From a checkpoint of a small mixture-of-experts model trained on Wikipedia: 64 SwiGLU neurons an expert, a sigmoid router.
Below are experts of layer 3 (counted from 0) of a mixture-of-experts language model. Rows are named router (the router's row for the expert), down (a neuron's output weights, with its number) and show model dimensions 0-95. Each number is 500 + 40 x the weight over its row's rms, rounded and kept within 0 to 999. Numbers have three digits each.
Before each expert's rows: "raises" lists some tokens whose logits its average output raises strongly, later layers aside. This comes from a sample of Wikipedia text that the model never trained on.

# expert 70
raises: ", ", ": ", "—", ".", ",\" ", "("
router:486438554568536498432480460515484558531486502503544475486411519541544427524517558485467496506439482533486497537417506507484560588531467415491503496482450490500444550527521533466525472509534469501495530533580508454406478460551450516507461597468534502478461496491550438455518457514495489493
down0:470496446535504533482492517537480583495521425476545455512499475526531486533494473498478477482570476503523500537493428501530568519541518506484423576566565478425527454452531511542431503460446486537488526497562516448485482511516533461454558428431510477433578482552473522554431485535490436492
down1:528421499525521474509463490462485493486516540488450484531543555531446520431473508495469563587519571502494434573482545472530458578619415546556465505517554469477436516557462527459537527499493492485542564473492545493497544472539483509511484485461436495458448470457475491549522506523445472505
down2:501442527416511525556459572478554495532422488556485538481529511535526563525531540517522453550462514509469462516482473480549497447548551517499536443422517480495535528479367422470499546470528455488482524443549508481523578464478481528466494513506514531532500523435576494469498518574467526521
down3:587504579506464487429499507573500530516518525511509442537522490566472506460531454562511457488516430505464571504498440465482501520508560481500499545472527527476543522484486448441507453559532473549524533486477550477542474467560561501485561490452463456498530467464428637506519439496523543510
down4:505514527487519526533526527451546490582462570461546429506510530454557470478520458521469555497472475509603413498497418461518471475505465486424481526509519461501429495475567547614448518492542468506456453507449499481465532551494467497545520446528530530446489534492516521535535526491471430453
down5:536521613546489480458514527517534416522485463519505496486500460549467501505479465434553500431528448512483448477537477514421505523514517519525459553427496477491506573374541506544470430512469451452501425534515530439525501477498500531539526460450528478514481463468469426494540429485463497469
down6:481486524419545555436525518489508527566496557490439559547586538490436482473486539471496512486515522456474476587484544471604447525553436511564527586491509533491504498529511512513507552477447505538488489514527489527501564498490506525453509461573474506470420540520555477434478552530511567491
down7:437459467479605525493492494530479522437545485494518501542504469492529518568389522520472499458524589516467436491513478489519503504459476497505509461573520551577498487505501482387526423476517545514478567503494469573440474531489577471535426514458522449490546503503535513478486574504506523492
down8:496556577564455469578523473575486475451421509490487501489475500549556524489504503539491473440492467470501472489479448530530602510515578514528460465527478474483450399495513513525435525476450446560511453522543480588521537496507510493485555450477496513516526399475505525577482476521515461491
down9:468500490547513503498446462544545457469477482506460547436526519467448530514438589529496532508452495524488583484475457513511462543489500475548558450447459531543457480585417408447553471487531532469490512463435538513548492462476549502477431482512447498528459486580577467503493506562489481480
down10:498458578533538591457545530516495512525469501417476507508519579513529531560494534502485392442494488500504421506553541530565494432473459499433516485476474579472567501437509535530537446525534546468467537510446480516497549483458485512490559460542554503428548526470467495492500505536464456476
down11:460487511484503508616465534528478532452493533513511511563494417563529540466458427514494463467463473512468536553563422510494505465460524438496500467532482500540541498470477448530480493515479520471509513507555477518474423540444586502568422437449508494485544495584540476493440471520467429523
down12:584517449491490503581483513472478438462558515474518478505426488442494569496450521488483549437518503521534495486453515523578451525500505529530525347518451442491523517510480488525546537534484526543490466468513449448436479501470447484560478427413504438517525524494474490467534499484544529474
down13:503543498417452546484488546573497499461516548501479466461597528544482462510533411443488487435491516537484487508576523522424525442479484476412457484506602514506545494480504532513475473485473464439539499558475525450453512518538493486439514479384543469473497528479479505463485444472484483466
down14:470510421510550499435545483540469573507577503517447520531476489506463537461483501474485593519482499544497492497417589487533453490510471493491465526525543526531472482565483514468524539489486561498440539492545483430539490517487400488502432573553418556544494547557514482483568513521502471538
down15:549579511481496493523502461485539608500477419443507473570508480500478485545504480541558506492503477511436463423514409488499491464534469526454519512456533529521471505426569520577446540475499409454476432541545533493490516497522491463504489398469557441459540512534502503471471482523537499517
down16:485501506441439494506438490469423461532436463507490495524450506499440554498516442558527519415503429522448549461491512527480536469471524444512519463455474489472485524467494512500569523476368497513550473466463501454464502478513482457497512548525489451455579432536433493450486488431526499580
down17:515478483484539511499543609489546568480497472543564462562482515410522484548503531532473416446513516505471471487543488467500465452513452443448492479541502475523487434441552522466516577474481525490448583527533558486509515465424455542519476412519568523517478504470494443531461524534496535460
down18:564502426420554542538535535547519569470536563535524468540481432500507598503500488558474502486520564435556474565485528508529517512472462530512514513481496506492547509543428509481480501462462498504354524485544535510469511519508584513520483467519455491532491537511549463502497558469520483420
down19:481523512489570483526464514517503587444588493515554526535482526566509477485474512525509540523460507510462502540487432441491474474418500587456539514529516464502534503504422466464569538565524570505499550593514491502491493561513396478514469477528493599551465480530504568507482507491468510518
down20:505509441479497446538522485526531464442491430532477484474534490495520497552476427560582530461506466534485463491497470541474503457489491466446488440578493455486456524515492561546440531475516510475530476510494529458438545505486534462466506413468607414464487480418421444449480485437481484513

# expert 1
raises: "not ", "only ", "also ", "itself ", "themselves "
router:467484494565482436515453436578508507528496477466479459499506552531529457521453466510493425538444449558493508463472526480524485553585593538464477429506436541462484558412473508537487470562477483463470492559524482503519489489509440535462511558434488482462547480476510459553568497482543447470
down7:501551427516506522445465598474486437442454541511507519492501546486494544572466517525564468543526557498499467482515499484510537500525486537526442478547473555497437519439485480527408557552557546532541528394503558464474483539459457444518486509478493513488593490506530484525485550470483569536
down8:481504452557542519540561556468442514539508431472539476489450458460436458451546484544500472571489463473474434497500546487466552530496452510563438488401521525435481431469469451492507517458462501518594591507454437534532504484501553484519468496501541528550490515491509486456456559460495524514
down9:456528535476517511500543490470427429501457485504488507519533496514505421539513453496561452570465517489536490524512478583454546483524478551504412502498565512510521489507509514552437425462472569441488421508461548473488439483495499471537532472613473543506471513549509438464448472484566509434
down10:523435435496419440472468487481534530442498494543524493498496440513548502517496527471503536464559573458512480493513500489494560524540480492442516464542584480554503539445581539520448492505478456506495539550518465473491440495642520538422498512510518445495468474532446511484507588456507449519
down11:504447520480515533478474510503418471517493555549506473500519510450456483432583512478457529495499437531473487520538493567432521595468505485438476505531572507431450513537543491575505477471472494473469561450411442528477468496545523525530514434548503546499479457537527500434416452480528492550
down12:453503470494504561547576552510504413441552444532469435499469512534519541479441500565531464536503522531482495495509534540444543488528537531457444450541557500548508519503559453541489521410484554496493472543557494540513553494462532542493598564462502521481495545553437497546528558510456534478
down13:471424477443550517431492473574487549505507521500540495502426476526455525518508451509469562551509533512481539455482468579416506527485518479467468535510488494504459509612480582486502560493560486481513444470564498512454519505439490508434417440497528493437475521410520501495492441481479486542
down14:503517511509471487408408510474420454476494459541525531532542540527510492472528508491496549566474432517577466493508503514420421526501518503534526487536492518523463535454465529519507489470474500527503515498524472557513474426528531499482593558467462592483560435505395443545499498490493571484
down15:555483494454510519495518563496443494492481432503463497579585495520431544466500493466437463498492430469468408426472503514466487432461498468534462469473482516455445482419523554528521455588548534509519453526535533488455523500455500443559502489586459493565497473516530478509494444541530533494
down16:495495495553565506506512488404505459576486464539500514552424442460506545467532561499507479522476558544501481533495538517509566570477462550447485506508520482542487564544537566504473535414449518473454473555473579526552494460443500464473523457498592482472522462505514499514497521577475560547
down17:490455471500511493512536458494507462535535499516446482576522505436542547492523564530565500516454547438553431531470485513508458489465529566547483488544523556503485533480487530505464519538395496524512467508545527523427483513444513475452468499535460549452439471462582501558475548563531398560
down18:487447572555469464504499476465540484463549451416509455491550473444561511458512545504446473476502505537458453571445500517513450456549463513438536487586473482558444538512459481395453499440521518491499506495510450485528518545569499514520524520522505494472464461489560540457503467580576460524
down19:536442519516479485552467444491507581422462453572467486478512501467447498479432443477519479491489466511519467479480544450533579552427512555483444556500472506444502540535495452559511512580488531582559498463469541427504500501558520457513527481498472472423543495486539524497499453434464463451
down20:503517567489503485513548522509503550459553466527484438447425492492532432496456471493454472461449479515522508518486519500512512490546569548543429461542483555429487495554536483452473515522513432445447533567468407574494499487499513444457591461504531519486444558566494487567523483557544498499
down21:523487513553507551469445523456555544441542453491506560514545485483475490482483471495486518539515446499611508479503484462554540499490593481452503495492507425463487510491532509489512492457423457537435408503524506489519477505450474480533500543618554505403562466497498434480443544539503501527
down22:569474499524517572504511540447472510485539539461581511444472492564469503477505520489498518508527475428437504493456480525442592503546449481441502477548559413520541462523546416516487510504448491426474527468526475527506420485500520540503522462529479526469478545481508457500523550496395575451
down23:474496465484576472472521543485531443464455460491420514461550492617429423521481565481568482494435496493504526499508544499548510477537523520454487477539498446497520531582444464538439468510453480497455511515547513450560568547490491432495507516510515462522460439443519475478528458586513479504
down24:497472451567513508546478534486546368469513502500474535562539547522495474507533472467548458575505484470525461420528486406424458501464508563477451496431530476500518500495499476471451542506453512468483484543513524464561497512461550447518489538489585543484511470563516555602522510512495511472
down25:516416525481572502521427537479459493422544463492461467548482529552484578531455510540455465535513523480509534445513444506455507448536504491453508481516465419549472508483563517451460618559510460563457475554521509501519516478513511486527431480523412543543508455444478507537534515494476508544
down26:540527539460467462508468574485480444438501566514525536601484466449468444450566440515478519529547518519580528499520457523521548473441430466542500518487498515534484486502494467506542573477435525512525529525465472513453511503463483511486510440451500533472520447484446475489371433479538536551
down27:461493484476402513532540568522541516523541525528530547433504508468490498490470590554481487465527493564498499550494431458465492466450491494591554491517471451481482480499546557487587460434512497515526469519432491415505485533571452498527529500477541489556493472509481494423503475454425552558

# expert 53
raises: "election", "Assembly", "|", "building", "elections", "area"
router:491409569544536515427472486510478556541526493540515517502455495532543483490477587504452505495444497547469472558428515492504562548586514468439504505529475467485501508525446541472510435468553406484507529438532509506469514567520426557469500558448513477517482473430526450458472444468518472511
down0:508424542413489495462515458521522469502446564467545481524571500534414498472420507502534517435472456453519472572479524486448517529470503468498452508463459517491525512479505464491526523543473513405423481512509487592465511500401490520532543474575557472573504533517464457479492479464490487557
down1:504477483451442547513492529492517581528523506543482474455461500526523468475489461528508485472546475542480460475472457377539465562503558485539450514500587492412542449371550489508493498554503472541477480516531500503464525547571509555566493506487494440478485519500547570549483520518466485444
down2:457440490560530496480543457453477544563588511571522513514503428445535542474466543456511476496462479538511500527469436524557489492492484484420496478561522514480537478532510463486506488420522492486449527464540534520601491590488483468515531528433417499497504489533593526519452564502451487466
down3:529466404474521543449580509538469509487539511525428479565511528470469545530542524502459461533504521520574510538515563527575478485535454547522564454496564593527549492533490504428512469430452523549475567420489501490469514504514589460510482456512466473510465514532494499469463514543542551500
down4:502516566607493547509558443517520481496578495552531498494496504532518484510497516588477414481579452498525483513489516503541477518463545425426501480461503454530467490470564498513527548499437506427448531552544487569554510443483494520544448472574540477452484480553483435460521511486506553499
down5:471533499439480529515526475545541530507522481539531455495475477485556488468541536438541492557482533489446474485528528466561446484477408551495504507481462450516505498538419544483551437526527533447528583475510546555511567497599514557470510543454476518546587504478511545567503527534487495409
down6:540545559561468562488468519458535466474444544455527463437461486548557554505506465546462553467518468484470481465619510509495465547523525511466500575458463476509552517493485537518533454509464481535480489527559493378530539491557518546541491539473515458503497509420470497494523461419489466438
down7:502466421533526510478502476530523501493510443570497527529493480527503530455457480440510507556490483452484555523516599457470457483546476505559594504448450510424531457521551471522498514502467475442431522496552456552491419505505516508509567515520455463581408532475469476458511534468572453467
down8:500448456484548560502557482511465500548553458564474524469407537468502526528489503452450506511499558391477524510509489383535479506595517489496485500448532492474584542524530448459500461520500539472593518510522476495520469493481537509507502572575481519540491530518489549531499501425542537459
down9:518462526464510433528446451445551515501524487486487463522532600497461545435516498519432480531550491467480466522490546435530491496435466472523475524492419488403552538471460464561506492490493511422484526422445435533538481536543473498540486414538495433441491513556527527474532527491477515458
down10:513580470553504454481448476559489560573542523442471512527466558453541480456521525470464526488533481561476503546522508471488524511474558453509420571516487551477414535516497502553419576476516462538574494576528468477512471536496479489484484480524483513472459575467555477557539508492529497584
down11:504519512491523469558493470435508499478470420528486546525439508480481484528461466477539503518505516493533510480435480552419432474481406425429483514514522503530490544509475471447536503448545551505567548491572566515547510552544491544473488467548482507569513589496470580472519544527475522584
down12:505516539528436526526524436486522456482502500466537531590465492412494486494522504487476567487586517471434531501554474517382538473533453507459474527497496546524524501506447526422517518465448484512577502491493463437553553500552436465413520457518543517509537520518543500536477465512466483583
down13:486492482557499550516529508516510492477479463529541556457514576488490528579524443518527601538554517481498466536483514492584540524496481440482557459469486541462510477422476431566444515567508450507582462468545486467427539463526524476546512478516548522564559487470490474455471515480472423458
down14:450518550485462479469474503509453490447456509550454537561527500474534463539476441432528482419508494558480495447513505548469517483471485539514533459480523515539507442405549489487452467515544484521516431523544432486542397570479545468503448532457497543508546520598564527446500444519526479506
down15:516452454530524494402459399457483526547464572517491478474467506497486503570441545480530567509498480513510487450511478471530522503630480508501535428544533501559537523504471393474519516498504456532464540543477566531478511543583482484472431468469526507432442476474507504485493517482467502496
down16:533504551425509503467561544500466423448530481455530490522455497527536491532522408515477512412506439450463502441534478501445535488488493548506476523491473463584468479472499534537445471487516519495444383558482509559573505566465506483479503470500500577483490479539477522478468462558581512461
down17:508505452564532472467508551540457493463517474482525471455507511446421612511478557466530560447505480427567516491555470561541485534474456557443514517497473559508564543513491448475481474509483469520471446428504447505459465539522489464464483444491485485473504500431592553438539490526533506445
down18:613528529479510509478455391519502481462483463479530500508488496493472534532419484589493462504517500464518567512457486471523545405458486510450513489525461438518516502506456524557533462510542567494499485482506557568524463492434494459544441449503471454483477418497588542517472541549488480546
down19:558498506586449532536510470562524514497542484534476529457507437443482553503565485624575450511485473507567542454493451503544547536500475542429477487489482503521526492507448432468455500520461527445497511528536519534573493493534491491513538470479501430446461463599486436508527482528486446528
down20:481484557443481561499449497427535450477503506465426502510497550560489477534542447462494541484505493562460463446526471555422450546465571436501506522478579517522517532453521528504504509485542446573530513525478487494494549564499473564497535528500484477464583522427483485444419477509432549523